Experts of a small language model.
Size: 14 layers, width 128, vocabulary 4283, 12.2M parameters.
Experts: 24 experts in each of 13 layers, 32 ReGLU neurons an expert, 4 picks a token, a sigmoid router, a shared expert of 64 neurons.
Below are experts of layer 6 (counted from 0) of a mixture-of-experts language model. Rows are named router (the router's row for the expert), gate (a neuron's input weights, with its number), up (a neuron's input weights, with its number), down (a neuron's output weights, with its number) and show model dimensions 0-127. Each number is 128 + 32 x the weight over its row's rms, rounded and kept within 0 to 255.
After each expert's rows: a language model's description of what the expert responds to; "mostly gets" lists some tokens that are sent to it at least half of the time. This comes from a sample of Wikipedia text that the model never trained on.

# expert 3
router [185 136 148 133 169  56 153 148  80 112 136 177 194  68 172 145 106 148 165 105 101 102 124 142 182  92 125 161 104 164  98 140  84 100 136 170 125  77  86 102 116  97 161  98 125 120 138 111 102  87  62 160 152  90 143 146 136 113 124 127 145 132  94 114 107 111 130 154 102  82 170  88 187 119 149 206 161 142 156 104 130  96 134  84 103 110 211 139 152 134 159 120 109 157 177 180 130 149 163 111 126  70  76 140 101 122 124 198 170 133 144 160  86 155 102 136 120 116 140 152 154 156  94 165 149 132 162 141]
gate1 [101  90 118 138 132 120 140 170 108 148 143 108 172  75 154 141  90 173 111  81  96 129 142 133 150 134  85 125  90 177 139  95 113  55 141 103 169  80 134 167  99 124 160 106  84 140 135 166 178  85 116 132 160  91  93 104 165 131 139 134 182 154 136 140  93 112 139  69 119 177 164 143 160 162 158 155  88 120 134  74 164 142 112  80  28 172 160 112 120 161  46 130 115 135  80 161 123 110 149 126 125  93 119 100 110 157 152 131 132 102 127 178 147 132 167  89  52 126  90 164 123  77 135 181 122 170 123 114]
up1 [122  98  95 146 112 148 177 136 123 118 119 121 145 136 156 139 131 193 131 147 129 126 118 119 125  85 155 172  75 138 171 123 160 139 109 152 167 167  71  80 138 153  98 177 152  55 168 116  91 178  91 152 120 120 115 115 196 108 124 113 120 176 134 106 112 130 117 178 131 195 184 130 141 131 173 102 182 151 120 142 126  94 135 151  90  80 146 144 140 139 103 127 157 124 156 212 171 176 163 128 149  93 107 117  71  97 202 125  76 150 116 131 119 123  98 143 204 137 168 161  77 130 151  93 160 101  90  79]
down1 [142 108  59 152 132  98  69  88 122 155 117  92 171 117 140 164 146 163 110 110 113 127  98 144 149 139 137 134 103 151 171 122 189  98 113 113 197 105  94 126 154 129 137 111 144  54 111 112 135 151 104 188  95 106 136 112 132 131 182 100 130 164 120 121 110 133 124  50 103 154 169 109 150 117 166 105 116 102 101 111  95 110 127 112 144 137 175 111  96 177 194 135 168 143 126  84 218 158 131 123 174 167 128 121 122 133 124 110 124 190  76  84 173 168 157  91 114 173 150 120 178 121 124 129 184  62 130  57]
Description: Word-initial consonant pieces. First letter pieces of a word, mostly n, m, k, d, v, z, starting rare words, titles or species names, as in z-ero, N-adao, fl-uid.
mostly gets: " N", " K", " V", " n", " Z", " m"

# expert 18
router [126 139 137 154 146  95 176 178  96  94 165 172 143  87 137 117 115 162 139  98  89 110 145  82  91  96 152 173 117 144 146 145 128  73 124 176 147 144 116 112 177 125  78 141 133 126 116 143 171 128 108 108 132 101 170 159 192 152 208 133 134 156 210  55 142 124 127 127 128 117 194 127 141 162 115 117 114 121 152 114 161 120 144 178  84 125 139 190 167 120 114  93 127  79 122 113  73 128 109 153 101 110  51  85 111 154 183 160 140 161 134 160  83 100 120 129 134 126 218 156 179 112 127 135 113 111 107 179]
gate1 [159 121 144 124 131 147 118 123 100 149 136 114 128 144 192 139  93 169 145 124 130 123 193  92 139 137 168 190 167 135 136 141 107 128 159 169 205 122 143 130 113 121 130 139 142 142 121  80 152 171 168  97  92 155 151  93 123 130 132 149 137 125 157  97 186 106 183 193 132 110 175 121 140 133  79 123 115 166 121  94 121  97 196 132  83 118 170 150 170 157 100 112 161 162  66 117 107 159  44 127  43 122 146  94 170 127 111 165 101 113 213 126 145  95 112 124 130 127 101  93  99 193 132 101 121  73  91 172]
up1 [137 157 114 168 119 142  75 169 104 170 107  72 155 152  99 161 167  79 162 178 124  99 198 128 141  84 103 186 116 118 138 183 140 131 141  95 121  87  99 139  92  88 192  99 138 127 131 146 126  81 140 194 137 141 131 135 151 103 212 140  92 166 143 123 163 157 149 119 109 127 102 134 169 173 148 164 152  94 158 140 128  58 103 121 105 151 151 157 160 159 140  87 107 122  91 143 110 125 126  72 210 186  91 133 153 110 105 134 159 119  61  75 151 113 168 130 157 116 146 141  87 158 166 107 152 155 139 106]
down1 [132 163 143  87 143 125 155 144  98  82  82  99 161 188 194 192 133 161 154 156 139 121 149 124 184 108 102 151 153 164 165 116 152 109 107 173 100 139 110  90 138  99 134 119 149 107  71 164  84 123 111 162 150  80 163 140 149 148 109  92  69 190 146  94 181 147 111  91 109 107 113 144 105 104 115  89 200 112 130 159 138  64 121 134 147 158 193 119 204 148  79  70 140 110 164 153 100  93 124  84 134  93 108  70 128 128 128 129 121 178  88 142  88 118 133 104 129 152 127 132 155 130 144  67 127 175 116  83]
Description: Word-initial stems before suffixes. Early stems of longer words ahead of suffixes like -ation, -ated: gl(obal), dou(bt), med, repl, incre, leg.
mostly gets: " med", " repl", " leg", "ivil", " rece", " cor"

# expert 21
router [157 106 138 126 163  68 133 159  67 118 138 203 108  89 145 138 118 140 131 115 104 157 179 149 139 104 145 163  99 143 131 146  94 172 150  99  95 163 185 102 163 169  85 112 116 137 148 124 100  94  96 160 128  98 148 170 134 208 125 108 166 152 157 132 131 145 167 149 104 108 148  96 183 212 155 125 159 173 101 164  87 136 149  82 184 130 164 167 112 125  96 113  87 151 137 121  94 140  98 114 128 108  98 117 139  97 104 130 185 164 142 159 110 160  94 105 117 125 198 125 159 150  14  99 136 147 104 150]
gate1 [155 138 156 167 130 135  90 151 136 180 128 134 128  70  88 116 104 119 127 135  88  85  61 132  97 134 179 126  89 156 144 175 173 115 120  64 102 117 175 118 135 133 140 154 159 128 168 124 126 156 148 132 126  96 127 150 129 120 139 110 166 166 146 135  89 107 138 197 117 130 122  86 116 169 151 149 138 174 119 115 130 117 131 110 127 123 174 105 107 194 102 170  93 182  52  98  60 104  98 104 171 131 109 135 130  93 181 149 158  65 209  99 172 139 114  35 147 108 139 177 144  88 137 105 152 141  72 135]
up1 [174 132 141 162 137 177 103 128 125  94 155 162 111  91  50 110 162 149 119  55  87 119 159 154 113 119  98 100 119 131 137  96 100 154 100 128 139 162 119  55 144 135  90 176 171 142 163 112 205 104 201 159 184 117 112 122  80 114 109 156 143 194 104 155  95 120  69  77 110  91 120 187 121 140 171 132 133  90 155 111 118 143 169 190 165 162 147 166 133 131 128 157 101 133 129 131 139 137 106 188 165 157 115 138 153 122  78  81 132 135 160  99 132 170 119 111 170 142 137 121 184 168 129  73 135 179 138 122]
down1 [154 127 144 203  70  62 146 133  84 105 119  72 125 156 113 118 166 117 120 140 148  95 167 133 120 148  98 142 172 129  92 104 168  90 134 105 133 106 115 178 155 236 137  91 189 105 125 120 154 153 146 119 129 158 104 137 105 116 119 122 113  99 162 172  89 100  80  92 142 101 181  97 105 120 126 146 117 114 192 100 128 170 110 129 158 135 165 161  88 148 103 179 125 116 152 109 164 191  94  61  88 151  98 143 183 125  96 125 120 115 186 145 186 142 128 128  99 141 150 136 109  56 171 163  98 144 155 137]
Description: Second word pieces, l/h/w/g. Single letters l, h, w, g, s, L, H beginning a word split into pieces, as in l-obbyists, l-adder, g-ender, with endings like -ing.
mostly gets: " w", " l", " H", " L", " W", " h"

# expert 6
router [181 129 152 176 177  56 173 107  70 124 155 131 125  79 127  82  93 113 148 110  88 144 119 132 107  77 124 176 134 123 140 141 108 113 107 161  89 121  91 151 128 130 131 166 141  74 139 119  78 136 132 174 138 143  90 128 100 121 114 113 119 117 135 153 128 143 122 118 122 129 163  95 184 166 140  86 104 115  99  93 206 193 141  89 150 121 162 168 176 158 186 129  94 109 197 127  97 125  74  98 131  63 113  79 160 170 110 152 165 168 165 155  77 185  92 157 134  77 127 143 159  68  93 131 109 132 110 142]
gate0 [137 138 186  88 153  99 108 121 101 155 130 119 134 165 128 129  91 146 158 119 128 118 143  92 133 138 122 117 124  92  87 167 137 110 104 100 132 109 119  83 122 157 147 129 106 195 116  99 114 155  90  99 117 101 160 126 120  85  76 133 164 144 199 160 113 151 162 102  95 100  89 140 162 156 150 204 124 171 100  65 134  91 157 178 127  99 135 170 110 135  71 102 132 148 108 102  66  69 136 138 191 121 104 135 161 122 146  79 185 169 118 178 138 105  72 106 164 174 149 155 164 117  67 121 100  70  97 209]
up0 [138 174 185 122 120 114  86 114 126 130  72 137 160 152 163 121  80 113 178 142 129 127 142 106 126 156 155 105 117  84 108 145  94 100 144 102 158 164 111 124 131 198 166 158 132 156 173 141 109 131 111  38  92 107  91 172 111 105 125 104  94 162 107 155 156 127 217 102 120 110 111 135 150 192 117 118 153 174  85  78 154 125 176 138 141 143 103 185 119 138 153 119  95 136 174  95  92 124  79 144 116 138 102 157 143  85  99  69 165 140 107 128 111 139 101  59 124 129 160 149 141 192 103  78  94 116  87 205]
down0 [109 151 106  91 157  93 130  44 145 143 172 115 139 115 165 131 123  55 157 137 109 154 172  94 109  89 152 103 156  87  96 148 201 116 133 102  98 166  77 179 132 112  99  75 116 108  67 117 129 147  77 192  81  83 132 135 104 159 150 179 108 111 117 158  57 143  91  75 122 139 129 125 118 145 116 132 135 107  92 124 143 117 149 125 138  48 123  79  99 144 106 181 188 155 109  94  99 143 100 119 116 172 112 114 103 142 125 126  97 163 125 132 119  99 109  83 123 139 108 156  45  83  93 144 124 175 131  95]
Description: Capitalized word onsets. First letter of a word split off, often a capital after a quote, line break or table pipe: B, M, F, f, Th.
mostly gets: " f", " M", " F", " B", " \"", " b"

# expert 10
router [122 112 200 192 143  59 123 167 104 126 158 175 132  80  90  99 141 169 121 104 129 156 137 103 154 118 125 155 132 174 166 137 115  73 103  77 138 106 126 117 153 138 146 155 140 146 170 117  63 138  92 127 146 126 162 130  90  75 115 163 143 183 169  55 129 158 139 101  68 118 182  83 138 161 149 154 129 128 161 160 136 143 123 120  91 122 124 144 161 109 204 137 146 135 125 188  93 103 112  74 110 139  98  96 111 142 152 120 211 153 168 139 110 192 123 143 129 125 171 138 192 121  61 108 127 140 131 170]
gate1 [ 97 118 160 131 118 101 116 147 129 124 114 125 153 125 133 131  83 123 193 126 144 152 130 113 118 173  87 128 126 126 213 135 140 105 134 108 142 109  65 110  94  71 130  73 188  88 162  89  89 140 145  71 179 119  92 163 160 104 104 137 177 117 136 141  86 180 104 180 108 111 121  72 145 146  81 138 149 149 119 172 118 108 150 134  81 131 143 113 150 119 149 120 113  46  83 112 153 108 107 128  87 164 107  75  83 114 166 139 129 186 125  46 174 140 101 149 155 164 151 183 144 210 154 124 110  98 110 145]
up1 [154 172 103 119 136 138 117 123 114 141 149 121 158 175 147 113 158 122 120  79 180 127 139 147 206 133 200 144 130  70 128 140 152 144  75 115 146 136 159  90  89 137 107 136 148  89 107 119 162 157 113 125  94  62 154  73 115 163 154 173  91 157  64 110 175 153  71  97 102 131  89 137  69  64 185 116  88 172 165 111 147 140  59 141 139 163  80 146 114 183 126 140 106 118 156  86 175 134 147 112 112 102 145 123 173 158 103 123 141  93 105 112  99 100 115 125 173 108 110 128 126 102  65 155 146 114  49 126]
down1 [162 121 105 107 183 168 166 139 120 115 121 160 196 131 190 129 151 105 116 116 158  92 127 117 123  96 183 119 184  65  89 148 124 110 124 188 170 106  95  92 199 189 121 134  73 136 124  99 152 109 129 126 132 164 175 109 159 116 157 126 117 146 119  87 162 202  86 152 126 145 134 182 131 106 165  78 112 130 152  39  89 116 111 142 138 110  82 100 141  98  85  89  68 125  91 181 146 119 119 106 137  87 199 108 174 134 117 167 123 112 143 150 114 127 113 120 142  96 138  94 127 179 132 154 153 156 172 148]
Description: Mid-word Latinate stems. Word pieces in the middle of Latinate words (not, effect, -lect, -osed, -cept), plus function words not, will, used.
mostly gets: " not", "osed", "lect", " used", " ext", " will"

# expert 20
router [182 131 127 134 169 109 151 102  64  81 160 158  89 130 110 118  96 125 121  73 120 110 122  85 127 133  92 118 166 173 148 173 112 126 145 157  94 165 123 164  92 121 115 178 143 108 148 114 123 124  42 100 145  86 168 118 107 145 200 175 191 110 148 122 145 164 152 161 107 176 167 121 133 148 107 128 205 114 155  93 143 120 109 159 109 130  91 106 147 140 117 108  84  52 142 178 160 131  89 146 105 107 132 106  86 177 103 166 162 157 157 172  78 160 121 172 163  89 193 156 160 107 111 167 146  95 115 122]
gate0 [175 158 179 102 153 155  70 136 111 132 152  91 113 177 104 151 106 114 180 100  75 196  83 142 104 110 127  95 108 151 146 149 140 155 110 130 160 181 103 135 104 177  87 132 153  92 133  99 122 110  95 107 182 150 153 150  48  94 208 142 176  89 150 161 179 138 186 137  94 130 137  91 136 163  73 128 165  89 126 121 148 178 124 133 178 189 153 129 124 178 145 122 132 101 115 188 105 167 125 165 102 122 135 136 149 149 122  95 129 129  41 108 109 151 140 158 122 109 159 139 102 109 152 132 107  74 158 151]
up0 [182 184 128 145 137 173 115 121 123  58 177 126 147 141 132 153 175  63 118 125 122 119 105 125 171  77 126 135 170 116 155 167 141 136 166 138  64 176 133 127 133 130  74 169 134 128 108  99 178  71 112 161 155 117 118 178  82 143 154 134 188 136 172 101 168 100 152 165 114 182  85 138 160 141  83 132 135 142 106  92  96 183 130 181 120 102 125 138  55  93 170 177  84 108 146 117 107 106 136 191  90 132  66 123  95 152 102 135  84 120 140 118 148  89  96 151 113 143 177 176 124 131 128 174 148 137 167 113]
down0 [162 113 113 125 140 135 127 122 105 137  91 114 150 146  87 141 132 177  88 139 119 129 187 147  84 129  64 100 116  88 100 125  84 200 147 123 136  94  99 151 145 103 114  65  69 100 160 110 114 174 160 206 144 131 112 124 149 112 103 151 121 187 179  69 138 141  65 134 102 111 162 166 136 166 125  97 117 181 139 135 189  78 112  70 133 163 112 114 151 118 117 124 138 141 153 138 124 121 124 150 100 125 180 143 128 169  67 107 185 151 119 141 213 134 142 108 137 150 155 177  81 127 151  66 135  72 178 117]
Description: Prefixes and non-Latin script. Word-start prefixes sub, ob, ad, con, pro, In, O, U, plus Thai, Cyrillic and other non-Latin byte tokens.
mostly gets: " O", " In", " U", "In", " con", " Al"